{"n_layer": 9, "d_model": 128, "n_experts": 4, "experts_per_token": 1, "d_expert": 400, "d_shared_expert": 0, "activation": "squared_relu", "moe_layers": [0, 1, 2, 3, 4, 5, 6, 7, 8], "router_score": "sigmoid", "normalize_top_k": false, "routed_scale": 2.0, "balance_loss": 0.00056, "balance_bias": true, "router_bias": true, "scale_expert_input": true, "init_std_router": 0.0247, "lr_router": 0.000989, "vocab_size": 4096, "norm": "rmsnorm", "norm_eps": 1e-06, "tie_embeddings": true, "optimizer": "ademamix", "lr": 0.000728, "beta1": 0.9, "batch_tokens": [32768, 65536, 98304], "seq_len": 1024, "train_tokens": 517700000, "steps": 7916, "dataset": "wikipedia_en"}
Below are experts of layer 4 (counted from 0) of a mixture-of-experts language model. Rows are named up (a neuron's input weights, with its number), down (a neuron's output weights, with its number) and show model dimensions 0-127. Each number is 128 + 24 x the weight over its row's rms, rounded and kept within 0 to 255. Numbers have three digits each.
Before each expert's rows: a language model's description of what the expert responds to; "mostly gets" lists some tokens that are sent to it at least half of the time. This comes from a sample of Wikipedia text that the model never trained on.

# expert 1
It responds to: Word-initial capital pieces. First pieces of words after a space, mostly capital letters starting names or terms, such as G(ina), Mad(agascar), F, St, plus in, of.
mostly gets: " F", " C", " s", " M", " D", " K"
up17:151145136133090106158135126109157086126118104195166145170136135124096125183167133150166114150133112124173106131155166094117129128155147122153127132099113097107089110136179110114115187155088131138155165143118122138138149121126134123123109124184140148152115101167127103172134122099111161128139100126106139164120144102099111091095106139127138151141124125123125133153091139130152096154126
down17:192136116181136117134104140119130115108123098142127125129115130134143108132136132174154162137118122122189140155109123161091157127143145094133160119098097091171129128145163136166131108141131108090102159119158135127128130106113086117112110149111172173176148127120134160136149161136108130107179091107089142160142114143110136123119140119159146149105103129081136124139086138081151096115107
up18:133144150131140116128108173100134147138122094141117148142136131164074170146147104133131113147100118173160120119163094110147111129104106136178114138101109130117148110103125096114124129179152104099170144127137107184128116077139161137093102121136097143106113098115141157123128142119113096126114102074141138114137190114137110151157152088116098092130087146152144153122157128091113116149103
down18:134127144144124174157090113119124142118141095120139134126103094175149118121161093116102181140134118122132104144139104139112139102124133109147171090117129099118116097121117144136142175170125135105163104157174141126139106112127147126107119126144136147107133088177105137126183143132121108115144123118160132144111131103154095159170124175102077073145133092108122117109156134137138203119110
up19:116144122138132139113145112130154085132153135166148100175139161136139140081152110111146108130104153096139146173198124136142079113144136154142112140138108134137171148060089107122100088094148139108148123112132111131142158159121071133121059117109131152152119148115136135162096181101124105069110128122160121130122122134139133107126135124142145113103153121138117131103143143144113130159121
down19:160157118128136115085175104159168101178133110112080111123123119131130135122141126132107154154113096118137109181125149130109160083128139148128198130120125155161146150135150169126153142083179140126119113169106091160128114143111118139134101176135161155104123160099130141154130146113140162136137107167153103111174130172140106156145082163128118132132145135126115154139106146125128136115110
up20:160124118135152120153167116123107066136147162117132191151175112115116122154156156124153105160145113099125115119172097131133103116146102115105113160143127107096146145095121171088083131148117071109160139114140121071147142148166130120111133138144127141114137123153120150112134111094095131133110109150178132145120139162122149174138117133118143130109166166157171149117153159108115110109111
down20:149141158119152158138110118134092104164121112122160118091108109146071146136128092141193139120139126123146101140188137141136109133148111137128138169138090126170126103101116132136084154120144148107141104135101100111082151107167152133106192149142140172168134122090141088099111127132109161141146122138119121131145122108139179108114143166113119158129171147106144120114142158115128164145113
up21:126129084094134137154141139125186093139156106134165135078091112112124121133151082129153122139141123147144123127139157146137108156141133102116134132146124142118168119087145172184143116132114160100152096090095114138109158126158157162101115099094100132103114132148103153110149134081086151081140101105098150129156132114110132122165160138098136160112148155135087148117121104139127136169096
down21:159118149086139114126093106127134166134123154132158122123130127125107176180143139139204134158136096131120192135156118179148152146153117106139136145147131156115146106131142101118133123127148089104138179138107147135127141147077125125132098079148118173143101141128151117117133106119166152093108122130143153117145099076127182147139152144128159107155142119097133144105096160116121128100109
up22:125146108117090131100129104158117115118097131099112131130127144156165155162170125100145098113114085155115141140166136123188129143158128144104131130153147137161074134099167146133130132144143145144133094131171124164105142131139168140153127092136140124130094159124139130158108094099113106130118102173147162143134117143102114151145138135091130120070175185088149134098135121151072132130126
down22:128162105125141137150143143130102121175102128125122134166151130112187163170101133107084132127142111153152136137107167137190141075111104065143160110098145145127106121155131100110089119118119144136149160128130128125160135174079126108119148123126141126135099146122135127154092094094099141131103114157118183124137114118117087097129145154138144149123097104098109113095131168117139133155157
up23:171100108146112136098145115158129137078109105145127143148098095127102072123106146102140123095128085109119100142121132144089105128110154130104131118087167099144123126119156153099140168132121105158139111123112116153104133151137144175122122107134181133147161104101089111152179100090135138154144079092126083104107131151137138126125112167170150090113116139083120117139128128148105098109118
down23:246106122113119121112128127144154121119134109098134100153107149119157119096133132104116141106109119127133138132142118174157127123092117105127197138155137144148177142141130132135143142102136144145103139128139116109185119137133165123137125152086111098095117111140144122091180116145113116122139131082119152149139137109151121097161145144100134074109130125115115156175135158118160129102121
up24:137114135130114106144101135089147110132102124104145129125109124164136144132165133108168148133094110141147117162152142152130091139080098106152138095162157098091101162129168102137092156137119174128128119140123100160117113120108076125173102083088092163141143156168148133125145105132124169129125170142143180107158167111105091125134177133159136127141141161156134116113110120114128101135118
down24:111141109129089152134140191124164114093121134114140095124127121127138142131114072097129149155173092126166130132122112177126160109091081143110070125085134138132129148118155119171108146146150157118101110125097140090120154199142131152145140121134113139123150133095111161073099177122147100104102138130146111103124102159133128133160109122151130101148127140141127096097146130099136128107119
up25:117128129173139122111090146122120136094095153119148125120107120113157161140136083150111072184130124118122133141139129164123151162126113171173150137091120124103136123110102127176146102131131129110135122106147120098090101106084125134109146125075155141126128084178128132124123106130141129127103152148149149103158148081118091158111096148140141126112116155144116130087127053154112117156095
down25:153129109128115158126144120113115140121107140115077113123126161087138122120157153133166189116110154126157099127088134132133157084141135126172135110076150121124186140115142118161145117135158149108115099157147118192066117066085136118158112164142139137118133123101114067127108133139165133109129148124106116123120152126118162142106110109143109160133113151168139136109139152113127119162113
up26:128125125115127079143162108178109117101143090124110123138116156117181154142179111161124127151113108181126153151148162123119124107152143131085134121141147126082112161141107134128136159150164137116086120110111161154137133124118098147146137110133081107079133149105133138100102130131101128134151127168065119137158102141103091109109089099131156140125140128145069123116155160127114131170148
down26:122136150122139110139134140106114105119147105122123139137122093154106142120154119145118128107143111121132080143117157143183125071153178133115170154100109130118143114170111135107128103135169162126103161135128172132149141143117119107144148132094121138135093133126155108097083127134153151159160131110096105167124096178111123089156146124157114088162110121143084110141082123153190120081113
up27:164142108146165127052157154125115151144109111122125085144150133092085083126147134121140180136136128098165103121112120098089148161131187135121090121128137132104092129138137123130139166143155114166159108132131148163085101140088135114127187153139139120123123130107093138142098130122143138118097153098093147107125156129097131126138117171162118119150136112129137134147114122158080094144121
down27:163167132114126119119171120082152125125141126098112158126149152097171137148132144191169117147141123128120094120147124139193140104129108125118169124146154157132111100102167147137156063102151154113114159144135094120117087126147161123144093081143163148128098132081104129120111135121136123111173107119114131151121145127138155135161142141125122071111147117169123108096117144110104120114155
up28:122129159157148096132125096135136126123119124125154104159125108121138082130175156135102145117106126144153152129139142091123102119157084128164148095054149128158098148149139151169100147130147156129148193154137125119165165120117115127112159143073103103148107135151096098117100150131118139078139123130127154125117132146156113107127126123176078119132120165139176099128123093152134148141146
down28:151121153114156159119147154160173121114114102122103117176151103065111127122131121116072101113114104169166117137117157136137105070144107092160118110108158137102071111134084099134109126108172120124154158129145128099154140123112113135132135173118102093135125126166097153123130103163154113120132099160148128135144135143151116075126121141143123092146128122115180117113117114132141109136085
up29:141133124185129100114102152134101099123155127131117098070139143180134110178130086121094155168112179139105157133119149145108108145107157139162133143127103124097144135084148130103120111102129085146095135112141129167136106121085101129146111120150115144132114138134128100080141167145131109145169134154125104094129137172112145183142079112133160092132127108123133125123121109140084117098111
down29:116124128110132099181134091128081123113148145134139066098127155148096122130104090129092156124107158125111144100155127133089174117078138110114162135107150128124151100148135147118178137102158111110120102094125138099085117096092119108170097129157120087105108113128158159150127170115124140105125160127117173154111128164116131095129107083121139093162141147095101126160113134132118120129137
up30:112131124111116100130078076123152151123102149114128117108122127155156077129127102129114119102088102114113124162149099137138100122159116141126122110154097123161148147104161146133116155149141155120144137092109180171156143154158165138136124090130098151149107171100128097117133071134125145145123147182192143129163157123108120130135102123085118086093140168135165138123127139151127126137151
down30:158156143109142122144081124155161117136123167128168131142118139136101133103111159168123123091158127167125135137112139077163144137137133146159154157134117119136156137119130151108133143103171139164134090087140085153115118130155128131130093099071170105180116124095146121164112123098126123161091138132142142087115109148115098108147100112119136069118106129139104142097082160104152095121132
up31:109123130124164132149119113150121095150126132144139139101127130108116133123117071095143110135137146077100119124155109152115090146163110123117131050124125143116144130098132105089094108150128133130128143110166176109137145136133130153114081106143116132176205129144146156122124136130137106171149112152131156114132145109125112175141131153129106136093131134121159101123124161179069131112077
down31:147139131114135133116105143095140110144060124128141156128119138140147096160136129115119078130149090095138123083111096144136154115113142166096115138114137122149107134088101142172147140107129111154123120147128090146113139094151137159108126124143173125133128095112116102077104132122129146124076062147091120139094146134148125134171101129132161102118143156133140130124147077103175184117162
up32:143136122129116133133161120114112124123106110129155094165137106130145101131179153126150159132133078131159107127103121143089162141130155108132154101085113132155113194105115118104124086097117098174090196134134131144143153143130106125159140112141155116122142114116104151116129115097102103120173157146166162117131133083121139150152184103131164129107135115111107110111153087117117144128178
down32:200129099162115131096099125143135091117098119108148110155122125163088127139118133154130124109184092186148131099130131143099173105105102094151171126122123152128117164129122168119137133139100123162055143139105089145165162154112096136123103114131195135145167108124130124134146149108110128134120138160146137114135120103093153144136161134117141154144154112103114108132125115135117104106143
up33:162140128115136146103163171131118111137110139149150093126185085067148133135108151101104111176138151136168121104138116141124151158106129133149115133158135105136113138102142138132161160130132133149140107123121119144126202153111125132080106102160154135088115107098081131122094124105091121179156126118109133121116155124143139122169059128128103107138160118154126141111109120158089141134128
down33:255094107143145126092095113148106118131167147135127170128123115111134123129116115100144142112158124125098115127151101150074177129144134146139198103129145131122116081150114161099147161147169140126114126126139118148128158111115114117126097133130099141107122132139120124160138142144129160138094100136096128139129151134128111115144124156123129119108098099129127145160104132144097097104120
up34:160121136141095129134128124068131138129121128144154151114095148064124126117141121094121135183142126147162101152141099091113165091114121185130096136143120091132158116117112146115116153135113159155133150108094097087122166137118103159106140128138126129132121080151115121122094134093106094143138167150128133103093121094125120116130157162167148116130141148157133162147148075124159079161141
down34:188093154126187113145129109161090130153119129130134138143113148095158135115120133153147106161102121139147100122142139091131121114133153083161160128123112085172147108146114110147078145102160117146123110123129138128112130083116097133139118172149135154112130121140116176102202133173184153112154127137150132125084143129106136126114131116156114127118147121126091124130154121123121114075170
up35:145111112151139124128156152145133106135171113114139163093129066131117097198131136112133104086085107146144158141138148119154109151173147122151104134139117127148107126108133167112142155119165192097107127147121156124123149140113097130113143093097109104116146105151105095130178116100125120132133113096145108136144108110103086144124104133166098135150152121140110126108124144158112128199090
down35:134108110125120129132164151121135137130097139117111166169145180142140115112132117135132078141091137099152124133191151069106095081141108135143104103100166128155102107159165132154147110105120116132116107148097114119147159127159160130146129138135092140120124138084094141070164120102123149141148125102108146105132139095162097107168103135145113132118150150115088116108181152153115154148133
up36:158095126152097103112125180098116053117118108108110096130101115142150115135145122102098101156136117154136125124157144133091128188141153128105132095147140109167132121128151133133126099128180118078102130112123166148113092111103136135074135143130081087126123107100125101118162140121139101096105126120133136127122175073108114141129137080147151114138134117152093121093151142108153107109128
down36:112141115108140131096147105122119135145130083142091129134105131131116116161056112186154134127141135098132157168108074090108167136131148116145121134100144118119128139146133161144128099157156144124125141165098138119104117135146120139101150142076098146120130129161101116182071115128136141137079091144139100108105140142130147150145114120074120146179112096117099131117144153175149115140100
up37:137159122142100142099143128164115126129145154174152146148137111092143163144126179106175112103116165155106121130113130107176122132130140148118151126129150119151113141119141112096105106118115103154069152129160104092092132100130118134130067129151157094149103085132135131077145119105121108122144107136128120147138125122127085127172124150160103093134145158101128202117136110169129118149092
down37:086128101131175138141135104116099144101107119130106149130114106146142121124084145158133120119132114169120146143086102136137170125082124119160116138128110140129079127135183117111115128128157137156182103136129129131108152105148112100105135122171080142105094112147112161114108151153135090143197132178090096119122151117166067132143121128149115126105150108120124112165125154138097098151146
up38:100169134157123136165132152151088088121143116141149138149133140110090153126137156151152142166112139112102128118160129125090113118159155155120143110157129129135129144104141114096119115140109126140125126046130134115116118098125188139107171071118191152131137130147101138172175159177132109157121151124091118117156143165146093168149139122129133170133132142139130117103107113151140133119156
down38:174158164097123099146138163149117137091112143094116120169113131078129127113147142116184145109109152130128140103140108117093105093131126106140175106132090147154119126169135109140141107137139137102160135080129099105116114093150152114136148108125140132138128137113086100107215128131150137144099129140140122148138110134151094147165134150143127192118157097088131125107117135139119132136076
up39:166142103163144119147134111125127123148110115089121117083136100147098125111138126096075141138084093073140168143139140121124127151132152140156130129165121113141158110115096105142119113085157104151145128124124089114175127107137093144120135134143122120122142069134116145146118151112174088119111160079147122141124119162098072186126152142097098123155083176158145119135129135145119133134129
down39:118136109098114161129166072114147121126054083113115122139086126085149133089156121122101150119094113149144123123162142128148133116106196070168163117137150106112100113125154115121156138139134129147143113140111128155129151135155123133074127100150126138105097145085168126166142127117130136064155104142163130137156145137131118156112149102125100114085108110121145140125118122150149130124115
up40:136156104164120103112080116133121107158099140142120109133102127135125132097183100159148119112152148163127179147148134108130129114120112171174133125154169157102110162106109140117123161132132124104109151159121151140105169095164117115129155121137127130122118137080137137115126145129121073170118147131123155086094116081124127140127083088154173160150132105143180159111122106110121111139172
down40:224162103129137124141101134138135133149090134121163122116127119110131144131153144132129145125175112153118127159122112142134103118118130169125189162152109134117113139138148155137094108126143127126139127158096122166145164124141098129144113128116119122132105160111149143132217125118107114178114151141115155079134109135117133134129122153146188165150136149138151086123113093156155093116150
up41:118135075103125110108171145113151093126148127152153123093142098126173108126143164102119164134152105168095150099138098138148142136103147123106131172130185149130101135106151143152105137134087139166120148112154181187123120137168102125108136127147127135100114115110130113105133123151132125128187131173116109120133132120135099117097114171129119154145069163119160118101154096135097134130105
down41:164109136155167159125074133131143164167122111149101130120151139125133088096151121161120146126107126157109127129102047129135123148104131128163133087151104138114106127146135115093115109123130155163139159140159096135145164100115090130136123125125122079164184135125164136165138109140124144106123134160123185141145132146133091104108128104130162127157063123131115172147133125129113123159111
up42:153164091133107119111115184128138104096142090139107119175144094117135147113125135112163118117108097114122094125142088085141102158130158132098150078139120114140094140144146134160080125102118107103101148115122116145161093125131152158118111134102157054102182128140134109166124133118148165120139149152167119130113158100123124120099101137155153085125153121141082095137125148119111129123149
down42:140156141148120170116116123147077129126101123122129133151077102138160116173152124151144117145159106099166130114118156166140116137146162091096190136156130111095145132101109098109144132132150174140080104127133111133158131121128140111113105130159113087121155107133111162132163103156125087100113142160115089104182150140142117129131133125100154121115114095136150119141172145075149092119100
up43:137119155125106113141159180157137126162101179137096134165132131138116082156153157123090160145115103137104135139133161136125145142128117140107135150119130138138131153153092148092092123149149083091127095073129142135166117121130125115133129169115122116127176143174118165116108161115104104097092166134100118145145121122114105134162134119126143091123129114099145209115145103121088136097109
down43:098085131170103096132120141143151149121154136165143138133121138120114140147127158152162184173128125169170176113093138148135169077140105091132116157163134145142127131121143153076107140123087106148127106110082126121161079138134075088146121142109099109143159145132134126124114109079076138142128151133113137153114080131147143108137147121148149139140131115162117169103114118136119123127116
up44:149151133118092161119096089118141097131124108116157134123120096098101128158136085124162150094163127096137127138091127173109112164110135183154101100167114147093126142124132136100133150142147110150157130120135112143115145117137109167123139128117073155127106124123097124152123120203131086144158071127135159107149140151122144092161172116132132092086126182154131145130119145139123131127126
down44:162134120141086182086131114126131120110126114114148129110119132141133108165169129116108153084141150091144116110094162120140135131064147129143144146153129149099105149154114135120144138101127123127150122069114132082160076156143077122118137127087089154162141139170120123112102085170137111146067111158108139116107116100105147083145147131112118114112109107106139082112145121111129124126132
up45:134105101129108118137097113170147096154156155172147104139136092140133163116088172140119144117116081092137103182112170117131141126128156114101132137143145101093139102102157155118088136168118100143138146108147114140182174143133165133135143117082156099153120121121128126146155142134129108138163107116098109106126116112114140134184115101102180106128154162120130160116149095144115103100153
down45:102116083145140138099091100117106127124119166105115144130104159142149155148125093106122134114139104124095164154119100115136105136158138080119116155093156108136141113182067171141131160123112115113072133106142116084134093110136125087143124112099132139136138107137143164136089079123151148106123085169151135134091144128152122128147104082083125133129101124135155101139111116090125161109150
up46:134115135139147128087164164149122110156102155139162117088150111071123138120114165106125111175115137115142116118131137149106191129107135144124120138172166102122107129122159136082152176150104136158157096147133122132109170176130117123081125107137147123084117111112097103124086115133096123164134140108115139144129133119108131098148075172145114128165151125109134144135092136155088088123124
down46:224111117127132152091136163133151097100097149117134110140144130158155120113094128111130143154150111148120133153125101174116154125147102117125202115168153096153112113105108137145146104089178103136138148130135123088100137122131133119127145130147076139137112129139100138111118143133151129128130106130104135151094182130132141135112080098137113106140113089111096108134121114080116105088148
up47:150099131089111147112093147145133114109161137120160150115134102141141128151134105163156095154112153121095150129129178109129168164094150190153146102126102138140128182081109116093134142148102155135132169137121142147122127169121175069163099123061141135163125145139118114155127144177098170134145142131166140126137137109161117147140117146104137152148131124147131119138103114134128130157124
down47:116106098145120124107145151112123157086095088140120153098158139111130156069112094151142097123112137149083109119150090142121163163116087118123114140111121125116152121105150090125155100126120125089155111167154140130179133117125116110125149119131144135097113070174096116152191157111165144149152139163147091133103173156108129145116136110163151122135138125075130120147122101141117113125134
up48:122126139141146096156144125138122129114136122117106110070149107168086141089197139171131128114067106116155164148100153158121081109148137137168164127139122108110153134130095104093110107121153108099149134122177106139107104093121152117109141115097140143140149122138138148136182140158081132129133136116143159113112112141111109117126150120152116142114135110197139109122137081161129114099150
down48:173090155161200121112122144180096111140141137150133127100089141096117107114115102181142116139145136117108119158119133121116124157109154107140162126143098124185095156168094119124109128155115105141138122090119140128128129090111123115138131128151102109128171115095087143116181168125111113109109117133145138128101165141181159129156089104105128115086119119114114134125138127069128134136145
up49:160164102169108091122121171107155103078127122105182103146143140135110113069175118045137174133147155104100118163125134136146095146130132110183139122123132110128140141102163096100117142134116125151148128157108105135135136167112098134152135117156085146119151127106130117126133131142123109133112128142081127107147140115119141159153126135109109127118120172107118111126075136158138110161157
down49:185125157137117147098159121129108113121112128126143112140114174108154100131132129135150100137100128095114143128146106112147204132136133124079143142124131124160076137135104118122107082127127131114131101128155141090142126177155169131108130150123085144140159105135109074082132116136154115104169111114131128120083123167112094124138144163192121134134085078117138126109147148111159143119117
up50:103136109132148117078154157132133125134125137092116136102133144076149124112141088142144096109145134107142116132163123111087148144134182122134122145108100090146129126130138144133114141119183079098083110129117126116091128099154092150127119154112084081101112121145139125117100107140103098123107064143160109085114150154125095199125138148114136096144129111153093112140112120120142142114083
down50:105148156126082105134145114145112138160117117131129153096107123125167131114129101116160126161095136137135144147119107107118156131123123096085095133140088109126146147120132093136101102136104158093087206127130126093094102113135074128135190168113103090157152154117127163123100158105153114131110133095156119132141110144135126153145138124153143095105135104124111084151101100124096140167089
up51:160133154113104126129115120142125125097135170169113142139131163115111137120139082164115136148094143100125147142130125149121140099140121138087173106130077135143165110145127122136129076136132116131133159142113134172140101084132108136143186136118150129144148115092112132126119116081140136131131116122122107127126195136133144150071194076084174156128085113123167150153129124106137122140107
down51:255104141155132116129135124191116111114119137097147123114124123134128113157108105120121134142119121130122087122123081127120132151146139126121221124126117094105113127177126105118129125142153137098115129125139137137124159110139114096110113135148126124145137122134134113147145162099153144156162133128145119142097155115147152120132130195121110143131121119121147148133095132123106181134155
up52:136148149117139099142081120122182157083109104119125127147123141120145102150123136105105084137101126191178138106102119134148146112111143159143159087125119159109146132113135127141105158087099137095141130091160122145136115102089109072123125154103103100170088111155085126171134163140123126142165153094177126103103123166102138128141113122086130138114137138129132115157151138142115128156122
down52:157138131127146131140085125122137139115109133100132084096125171095096161123147111108086096075119109149174114099098117140080163115132137130122122135128120138117124148114142128140121146120159098119120134131151143154111127132083091082141106126127119121164125094156104129147127147148139101128117184117179104098121128145163160150150093104113088129169127121133160084132190155134116147104180
up53:155187133126091096113190137140155153098136142137120129107129092159143123138118097148082069177125170118180093134166103133171138146115102140100136149123109095161153156139132173134107158118131133117121145132108143095160164117134144155114112151123158133134115120164138125124091137163106102139120148131114139112129125133146165195104138147120156127106141135135134122143169153108130122102101
down53:161096141146113136089144112174136138115127150124129105064143134197122127139141137113078128103124117069124148143177094086176146140107096135112154109110138121127119119106170172117128127129145127092154139123151107161148123156159121184143133143120156120108097106064163101122168142112111094160112159129103124155135120129117124131143119123117153149133115145142119108131152127123141081139122
up54:104091137144156110130150096181072157143115137142114161085097172127159142101146157106106128158132152149119155100112124124115129162127168131162130098152100133164128158160156104115102119140132118129176110136141109127144151109154093119146111130145129123109145136142128112124121120139119114155130069123114111113105109068152142090108096138096136146139160096109151121157124107092107074131183
down54:255126139124147130106135148106125127128150146104138123128100133102138135145119128114122142139119124148164104140130116136126127151125149125123223122125112138110156157124124123128122127131121121143129134154117141142138116127147120131114136134124113111129129123130137131123198147135118114131114122128132144115114162166118108145148138110135108121120119136150105145127131125119146141122125
up55:103099122137158104111081122135112091126111113140160137127153126107124157121132153101127130133167145144115147160143121125139110122114157133102111115091135121120145133127120126104141127094119114144111108104133168142091143143179190126121148178132164161142152117130109097111181155107137110072133069147140161146085142149125133123141131092106100119111141149138107114160212112163091142117134
down55:154137132134143182137129145102082151105102133103117148124129159128149160119124128124128115129110103147061142168123098120106082142116089151100130115122109121138164116102124110130093129127087142121127101171114135113157174136156094125109133128111147151144105116074117165114110118117102102158127084124131165168106083167102133110174129126076122121140124126073110123112118159143163134099141
up56:131134094078109119090131135114145079138138110125157122146126094099121164128111185108142125103151154140136102129112103156161148137126113105149124078173172122143121143108174125166118137104145154146116106108094103100138178181057124114140119103112112125088150129140118128129127150111147140163113126142155145148121133088129127140146099142190124131102135175139104099133105138147121134160135
down56:248105166164163122135145117140107117118118147127102126108150160123138106122121094120122108171115134119155175088118128104130143120113145134138164142087116144157122138161124131099115126130129095126140120135152133158142106093164115139118144126132120124125123089109085103147150112120078109094118121136097121142128127126121146121119107121079102123135110099133176154148134084093115100083150
up57:178146127080126120135133164201147095144123199111140132137081099121125145114143143130127141122115142109125109121142103144107125129116141126114095091140116117106091139137102129141136165159117115119102133136127146158125116142140140115091120116156132123133122094137142119137135136116105147125145098104107143142147168115113154164097112081122161147084083113143150192128125129162165048120104
down57:137124125071162164148152130130083164128120153140161129157100155107173114129151121140094150129108166167138142128149068113116134152171130172159137089154132133134132158158128119145101147112110097159123144145158135190137144104156088103128105098139146134166127128111140135100100111134121103125132100096099138136117145114117143122099083132158140123109103110131138142155086135195119114143117
up58:109123127132104142140152105102162077104126115195090123176151116095125152117165107092088122147096137156141102174157094105121101127147155091160149125125167146106132110138145138117139143123138144116089125161163135151146113132091132099128135177132133128175137128092130153129082121110142149135127163120150122104102130136142115133116126176100117082101084108143170148128141100101127118113150
down58:188144137157115128099161128178105111114105121128145134138183136143135102140158118121115130131118143151155117135127164088149146136149160102123217122088138107109125112130147161107110140113152148147117078157094158134121167147100170130133136124114144137097144102132146086095171170098129164120117129094135106121135116115161132114135096169173120119084096153135127106141132137139135119132117
up59:164147126133143129106123146154126102103136137155119163163126131098114138102128139124126091139103157159149091180169140128152157121101092124143114090100130125138114128116131124141131119127098107127111096132160126127123157127120182145090149126091124111102155088105125213121148145094156190139143128113171174115119085157128088127186106156129140138133136146149117113116155117128122150160130
down59:054141090120145128129112150130143124125130123118145153121160185107169098121111139107131128086135113168123081113128121108181133118143092115088112102141088158167122137168140133125145157105145150146114121126117109101126194132133160136160136102144135108116102124085111142149104155119131146110116125112125133110143135139139129084178149180151093070143165141118140128130122128123146127160157
up60:169128088143113119140085172136122122106103117131169127094108121149097137129164129100134146161136066126126091141174143143134098144111095123152143104134111133138139155141100122151137156106100068141151169156115111121151129141100113117141157143105149138140086151142104147106134179083133115158115147140131092190168149146120132111122128108123130106103108155174131123146169157111117159108115
down60:138146134102119160158135115140052132090137123091136146099096115132143118140154113151138139139173050122111093097122123141104161149103130145142160142127090122136146163121074165135123133132126111121150139175168112080114112115174160097137130157138120113116083122127091126092120161104129147115106201122138098120149139137135114105120110140118117107134170111143122134130150127133124125151100
up61:132123090148082129111138110122125145141147119129133130081125046128117145150140146092111107150118103113132149104139121067057124107091114193111133122095103105114142153144124147096131139145125142151142104156175135175090153127157110106135156080139115124181127105132137110119134141117177100152119144122135149125154136135122117121121153135142135144117130157138166130141137096085114099138155
down61:178120118139127108136140114153125123123144127128114106120109105115091149140122113164110109154153089114130134131118117167151143121090147142127166144125136126129157147139153137135162143151122168105099081136138107165158123094130127116154139134141128147142146142155127128144209083104129116146086140113140147121143114139133060151140125157167160125122122163133106118148188119100179142085195
up62:121133103133137158133167146126133121077149116122114139121110125113165120100138147139124127099141106114097109138159134172155112137102115163120145146089098111128108169057117090087118173151096143147146129128076138122139136149108138114159069142106075149113088136151142124078124123142122096113131097143076119120110137158130155152127108111152153157132076152139131151106082139148131120137126
down62:146128146130125145087152161150125109115138111093145130114093114098123083090147111152093151097119133102147058115144125189121138136116122158089131170113134134110162114127144103123105124109094135148131141155121103146136138146129087113158086120113101122131107113114141098160102109151133118144077106107117121120099121168111124152157154126147144151115127134171124080110106164059157107157142
up63:195123125107168116136095101113172078113173109090118145117110120143097107087126141147165119113114119089155130100137161133151135147141167120118131123160115136148124145166169165152177141153160128103154092129125129164115145154103132145097123116154119110113136117126142107109119159133108104126126101100136121141148161120125152158111131110122141138028120141109106136144125107114123089106128
down63:118125147101136096136128108170135130178149100122100150122091114106139159130144116131127131069146135159136117112105129137163143130083071147157138098158119125145135172117092117089105087135125137153151105108122151150149147119125108088105123173174125143150086145104143101112137150164108121114166111101126121170167153109109141114088112097129108106108117069085142104142135145118100122124138
up64:140159134123099141111153145091122088139135136107134119152109144102169093113116074145164137121117122083154130128126111092119139123136092107162136135109133129117126151127169111127145093151147094142150122101112111111112134135144182125115069139074079079149121160180124148129171152126119125188137136165092117146149135088117103183148132101115133133128123108102121111102138136155106137117144
down64:102182110138129208130161120113135103066145139092126109143132106108144105144113108100121126117124103095111100130110127137143094073162181125131127112137086121130097135155148133117194108144138145139123113128123112161155109150100122127104094081132149124121119136144145133117090116074111129107079141112099150152131096094128136125101125114152133163112112091133134111125158117127154138102098
up65:110137136133128137125115079121142161135135142113083098100127110127100093150121069156102137118148179148089161154106093101108140159128137160138158114150133136099093162108123133100081102147127104077168096130137126140133136122133102091126136095108145136127166122131120145152131113094168110121150166151152106113129103103125147131106109162127133166141148179147102122158096144126093105163087
down65:255148134115123090124113112175114160127117144119104127102092121101121120160120122124128143160140165121148144166171119108099138104158125151110223103128152146124133134127125170132114132129098114129155148096118132150148118100128084160132140111131119137119116129149099131112136136135130126135144119142149130116138146117119139138109109109155123135113136107115116122115112107165131126096129
up66:142130108067081116140135120141104098110121146171097137129131142149123118142149128103083086162084084136146100136110095085095135103154166131163124137129143145130144139102093131145125177133120082152150118096130144111087135092144140095131119144115150141155112130154134133102164110119093089127131206157135118083107163127115140114147161122111175146112120132112124146152118125120118142123149
down66:095128121101122110164152134159126144128137128167087139136099152102126117140177147120099088187135113141069142151108119132101125138109147126153128102132137123159111130107093152199159123138140097150154079171154088090128147128136127120107128153145164136156156139108108127115200092195108108127130165137134116110141126138116140123143124139130117146152139105107102133152139148105106137133130
up67:092159184121144080129116110138148128125132162171120105121120139136103128112146074155128117135075178151146127104117112163124128085144135119138135128155113102130144142158136079153082140123095108149136119147122132131138158125119173115171148149116138118159124110132086126115136112114129099088116134085137128080143117161100086145174124118116178161138128106130113149142176103092142129105104
down67:145109183172137183148118156112123105134163123078143141181119138114106121139138101112094110124150124161146098143113109142114136128109091189107200119114105098115145161138149089114138160127127116145123102104134133149150099105138179146134120167135111131094139114118119062126150158141102129114124168125106150111134118135100095107097139127115114149109108095103124156152105140153137118123108
up68:126164119160150116120125089132166099126123146113108089132122111137143170087147141106204127096123137138188139115170128111152119132147116119103118127121131096141128163103129148173147148106153154135152099089144134099141150154144139137130115186097103156126171143103100116131138180107139130151117092116161103110098106138129134143068125150131102137115110149118119125105119081118093107133101
down68:151130105133166134132145155162105094128123109152095096098113099148155184146088118150137120104157118113145112133128104192097141127097125124101153131092096145120115084109111123116116086121096135089120132156124122119124144159127125128132173135121113149109167121109150146080077108184138079067111126110123127138115129116110119127143108138144165130158113178131119153117097133116155141108093
up69:109144109130127128044114175151178131108141146133129107110098150109092132126129159139120129133107116157101134102102136132148131115120162134118120123100156129087131122120131137139100132128080130115129197118092080104099111093109122124133142174108138094106115104102128160141098120107133125135164059145133106169138140141115133152140166115140103125120104184124119110134127114116092127185142
down69:110131129148139120103076128143104122136143136091087114123084145154157065153127146148115145107137101091141089094094115124108174130140151133116129116137108124125133094089162099163130163107140109124122110158145114113176101140127164132131184157124100130109094099159128120099144127163146097146164129078113115155152114112123141132153106114127092189125098145112135137145136162113109119159098